config.yaml
hidden_size: 192
d_expert: 64
router_score: "softmax"
init_std_router: 0.0276
norm: "rmsnorm"
norm_eps: 1e-05
max_grad_norm: 2.0
max_seq_len: 1024
train_tokens: 358900000
max_steps: 5195
dataset: "wikipedia_en"
Below are experts of layer 3 (counted from 0) of a mixture-of-experts language model. Rows are named gate (a neuron's input weights, with its number), up (a neuron's input weights, with its number), down (a neuron's output weights, with its number) and show model dimensions 0-191. Each number is 128 + 24 x the weight over its row's rms, rounded and kept within 0 to 255. Numbers have three digits each.
Before each expert's rows: "comes after" lists some tokens at least twice as common just before its tokens as in all text. This comes from a sample of Wikipedia text that the model never trained on. Tokens count by the router's weight.

# expert 28
comes after: "\n", "\n ", "\n   ", " DF", " FW", " MF"
gate0:127175143148148177085130093172062115153108099131123167115143140168160085143116159147115132097142112127142119125108127135133131126093155162125152111083091070102123142129114119082121173099098093122133093125145160130112149103147137113113147120122105149143126130127131140142126124158092126101129176148126113091101136148122112107124146155160167084114114162092130142114171120135133125137094145135155160126139133137113138124135138128152118136149116167094099130116138152148085090154140147094085121122095091105095112114039141147136124106152167118110118153113120172121135128141124130115
up0:152148121144134138076146097165117143141132141149100142095103129092149115083155145087109130123133134115130126110118150166132137117158135153133112149153098115132136143065124097135147121149125124148118115111121136089143116139123138159143146124104156150084139128150166106160174107148154118138125152150119138093162082122131098162097132181182217134119157137103088117117169122107124094122153175114167143124104103131152124133135100120146185108088118119120161126142124121102144184142132111139088130117152138099170127159133130124139152131154135130107108139144092144099151166122108150091
down0:116136138159118141105123125156082118177113139152161128114122148140092120128123130145151134102170103102128124107123103105114145119146160163118102122149052124097086135121125099088128117124094129094140132125105160122136123110160124106127137111157113109166121163157162129134112106155089131147156143148140170094122156110054130122106134141144131112142096133125138148140155149121157117099139151156146138133154169071147141151167131122123135094140130160131099128106139139128104136183114125072167085098088062114088118111114156107164125133115163120124137114113073112132163165121112130129

# expert 20
comes after: "\n", "-", "–", "/", " \"", "==="
gate0:130117106135093121106126130136100081141103135164142115132138116134157137135137119092100125118140133154128153112124125116123146109147145130207142111157177111110129131113090177121169092160137137088125124118084146126129137083136085112119162117134117095100087145103142143106108100141171115147131141128111111171152129130125108121108137168115112123140159126131163125120102105111104129137108080126108086112132089104124165079150125151122140096152106143149148136165115141085143124101189142142143101138173166120130130122129133106131124107170129149171104186118208118147105145141102112154
up0:172148105122110088137085133094129155141129181076119109148112129134136114123123089083124132123159113120125129105090124137109142155146133130095133113121135082162129137091154102110150091168134087133144167087162134106135110165121148139105127125156112121066124099113115134114115127116125124129098157092101134191162104123130149153127148150136128173150111173139113128121130130160134153109146114114170139124140138103127128129100120157108140135116110132110083115126110099146202122116118136134122123145132129132108157066145151094131132195114148114095121163083138084129162144139140079111
down0:065119099124152120076123129130104129087141143129105109116150135113118127122170157140136110130157126095148075137107144123108137111132110078189122124112118149105128099115126116166108140094107147094127121145123134141124136121081115146091153112123137070102119107124142086120089135094162148120120146101112126121186104094079110131122129144118140104170117132136119121170126109111160142128097069137130106124082113137101154141168166118112143152141113105107129124134095155120152138161158107133142110150147141106132125135166130103113124163124184179176138161104134138160126090106078131130

# expert 120
comes after: " the", " and", " of", " a", ",", ":"
gate0:153130162171130140097097114130109124134149148109101114090146114138148144112147125112125147157107112117133128140130100136150132152077134126090131116105109113133143140099126118112107111116102100134110106147175100145136123145145171138118164111148113133132139099096128122129145102120103137136130083187143091157155047157112159104126144079137128131165092121161108120099096129097139133153146118153053146131123132148165133123135164134152132088166109124153121115149137166118119090103169142144134172096158100083151168128144074127101121122110112163118116101107098129166139136101133153172
up0:131134141103130148148134113099097171161127125144087079149134160164126055138145107099162104169085115142146119134133113131144163087110133140123124136114112146121154098159135149090134110154123151098120117149107102143109134124154155123077087124113108105170167121110160087112121159094115107096139120122128124161142116132121127151118156151124160135148097107113110076162137120137106085150153126117156137101115174166160177137145163134126147134126123176126100164133151098130152105114144118105143129136123117078083163165133118118109123085143151119172122111148099147157121079111129142147
down0:148112120120073124162107126141111080135132139153130153131128164093178150098150166121154107117171147110109144090140116108137099073138156099113114088160141092139166152061118138131159107116112123133084138147120118112143161158166116107136153106142148174149144102104148184131145165140124117152099113149136128132129111163143147138113129118100121118126134115142149130085131127157147148101138114114144142122092141120105099088087128119117128120169127133132146069176110147140110144163146079075123111092141154116164163145104124101152106161114093122132134155165120115140102146146143149138

# expert 91
comes after: " the", " United", " New", " South", "),", " of"
gate0:192109152150166179118124116153147121150112127111140092145129088126070135124172117102143133085136130134121155114141157140111166183163146147123110091156151126092144147115115157148153120133128153168114132099146087147108125110163143090116161115108146136130143109145150113164123149115115136128129146123132132101123099175110125110102104148113140093144137120078130158147188167171106099135157153124113141194133148115074113092137124103116159107126148127133138120116156093111127135120075101187133121161110126136149129157118127100102145095154097140131117117155098155160119134123131132125
up0:127104092143112116094150162125151119135144163123154152167142146102122149124159118119120079087126147121125170125181098117137115145171131137138140155141156125140128118110123180152112110151149117185146113113168154132155108143123129120179083146127117147187129129073100124140123153123154080143141134138092133111144128159132102091150127092131143119160149139131105080126122156150153129135085111106167168143087107106110162142110125102175123120155104149168132098126117179124079121093100132151126116148122105120142114133138138071125103145146130156148124166150137132093092146115105132151
down0:132075117063127087157121151103113134185136105127183108151161134120157089133143153088126099152122099154127163110129131110126137109068122148152090162100169116133129142130079147124104122094122143119147106094103093121146084107078122119125154111137130147189092119155126136125133143108095127125152166137093142087126140136123085066134137119133101121140090074132120159158105137123120162138115113092159131126135123103119106134112099112144132115131157152124090167107133141123149112152167129106127107133148121109126110131148138143130122155125170118126178159115143093120119143139104157140

# expert 10
comes after: " the", "-", " of", " and", " a", ","
gate0:105140106102163108136104118129100111136144154107113165133135144152131122114124114149072134115126099124115143133172148089090081099160115117115131095047103136152134132128127138151141079112139131131133147168128111130118141104119127147079097154088144148145111105122075156173107140112121108095108097156106157142113143106125096117175131130136105138139156129143173155163189132135087115133099095135147115155085119098115103125139129152150118110110107133142136142171100147144082092129095164140132161171084158100109098101111120121116132110109131108119146156144136125149133163080117133115
up0:132187112111112121155145135131109172136150140154130128130097130156113160125129119138114132120122078119122124163147159127128150105103103121090119143123207126144172141117132109131110126147121113121127125166153102175124116147105149118130130137096138133111146108097117122160142142136066132092134111106155170169116069157129153141139157158116110120120116133122176121149140111170137122134089117127105134133108138113115123125161104168123122157151146106148080119124122124184071096095116144126159166186132113081132109091177162123169115098145150117157123142118165128140107157100111094111
down0:112121143150165122119142125115161161122096128154174146070072120146116142103111168202131120122119159123139109128150131123094150095132162106153112126141126105129098095099116142151095144126177146144165117150149121096148170124129154125122145124115148100090113124148106137156113136157111148106138158141154152115093103117164127086052116132105160167141113149129135123107101115159139104118098113125107111111129145167173144153130113116141094130144130129116080137132092132121112136116152106158144107099106127148130065176150125136132124108148122159177109089125113092105128152101154137151

# expert 102
comes after: " |", "|", ":", "ly", " are", " both"
gate0:103054126137151121125118117144150102148075132124128114143129095146127113123110108121145131173111101167138177124146122116165128110173093086155139113138156143149078143092132110076107101147117125159130129139135146158129123115111079103162143126167080155079148142137120136072162081114163117160110094133126117106137134135104161119078133109131094155129132144099115121140093122173138136125129147110113107111119145181148102107155148135115162118150129131144105109134146147131087114152101111140149108167108112145098134133125124104141112137131110139120130168093142138085110129145123106203
up0:175168108130113133119154135151116115128153102097100141138138124122143142131138123122106120122106160081109123125100138178099140129095117158094137152086116134096188184164135144143151087114137104095151113115128132118124150111139188148103161107103120106200074152158114126126161180159076147084165133135123142154145146123151128153122164097135124110174110121178143139105133112115119124132115131155127101149162100129165132137145141120140127127146148098128136136115136159127170137096179172160097126150104119100129141118128134098114139122159144126111137082129142132116104103107127102089
down0:134148103124106121144126137109089116125107137117136138163084185151141148095147120085133127157127131108187109123159114127130155126110117129081105155122151165131118115114097094134118167079127159108107190160126116119097124156168152105107123104134150111109086118122121163124135149121102123119141128136110152126159091123136193085132139131127146109113146125120162086157139085170133135147125147143116072146113103097099109140140150168176120195132133126141164106138170159135141128138101131148140136139113100147150113113121143162096122166141134181140148109113117148113121180117136149151

# expert 139
comes after: " |", "|", " to", " in", ".", " during"
gate5:104101132133164160137140165093154141132154140137148145125104149152108165120089138119129129116098107114139134120108148105116128097098140177121125092165105098157109098134122129088090129092123132161153152117133102154111109137133108119133140126134148121112104115149107086140101141108161119163110132113141119154070165134135167134115140155125071152129090139159105085150156131152122092084177150130119081145163125119124095151147103131116149118183138120120142146122105113194150147185130105114130141109167147136105117130068112153108141139128126130099115096092136121117134130087101131066
up5:146118140108119127101086090103159160153118204100107118106143132135144149098132144119075112125118142099054161118095148126099122110135159172118132126113141114132152128164105142152111145120144130133100169090134104157126119125128129125116133111124129139108111076127123154078134092151202117158058144156131130133134080101121129145095170123106119164155110140160131089111146125136129176121139121125154141135114095094155062106139137134175117126139099131114111117114152143140096101129162113145146120146150124141161122123128159098112120122107149124132111119100097121112158101115111155150
down5:092174090151131154136154121124121069138109105150148103103118161121140162143137109110098120142131155153115126188138158118164126157122128121161125161091139130182137151097112152139103129128147171144114125126136133107111165131097129112112119098152150162143068134123113118105114135100142127133133083143142145098149086148139129168111097137152133121139096110091096144199150123145141147128153169143135087123169123139127135153146113119132108129143152133152131108131112151144109131144147117167109165137121071125138085134149114073111151151166147125127106169077153164125134095105090162114

# expert 44
comes after: "\n", ").", "\"", "==See", "==", " Episode:"
gate0:123178145139154097137124120124146088169101108119135139163116093157114127156135121114179105125139154114120138100131145084128118118101149087129114113111138115137109127110121135128110070091135098103140090094123130115144161111133138121109114115136107101132151150168147117099121103144137134136112139074109127162163155139132143108123187131156160103166132095133179130107122127127134129165076076117138123152133095131129120135120112140134164113090091104129141101094135125060124145108153127134114143080111100122106135126119158124142117134187118132105162118102185137171184157092120153102
up0:098161121045125127150134107133134075117148135124175152124156121122142083138126123115142165152152124175174103134075163124150125116146152136187162150076122142125134089115127107162154112138145107111127164123124115161152112120103136133141160147129152102115097126133088108102127133170122142133130137130146104099141132085118113095109113109098142175106136121070124137150132152167127123170114147108114085139138103130120109077109118133138148145130133133125105119099139106108101123115162127113122122170096154154141127120047146147131143166126120139110146095140118122150121104077127163120
down0:139137089119113120160144105101131125135130098113123136184110110110123092160098123168122127151172135091138135104104101202134097084146168134143137146111144128102123161142135163148138122130176069127083166141146114112098104123128114144119128161133139089127108132094121109123130129122125175159158097087116117140111098130116111107160119139072110115141138098104150130122115121156179153117155104105084124146147159132161145102188168104120129144139126137140147116125137135135098156122101105131144120143161132100089100143110086112107118154143170128073126099149099156125154091129148123130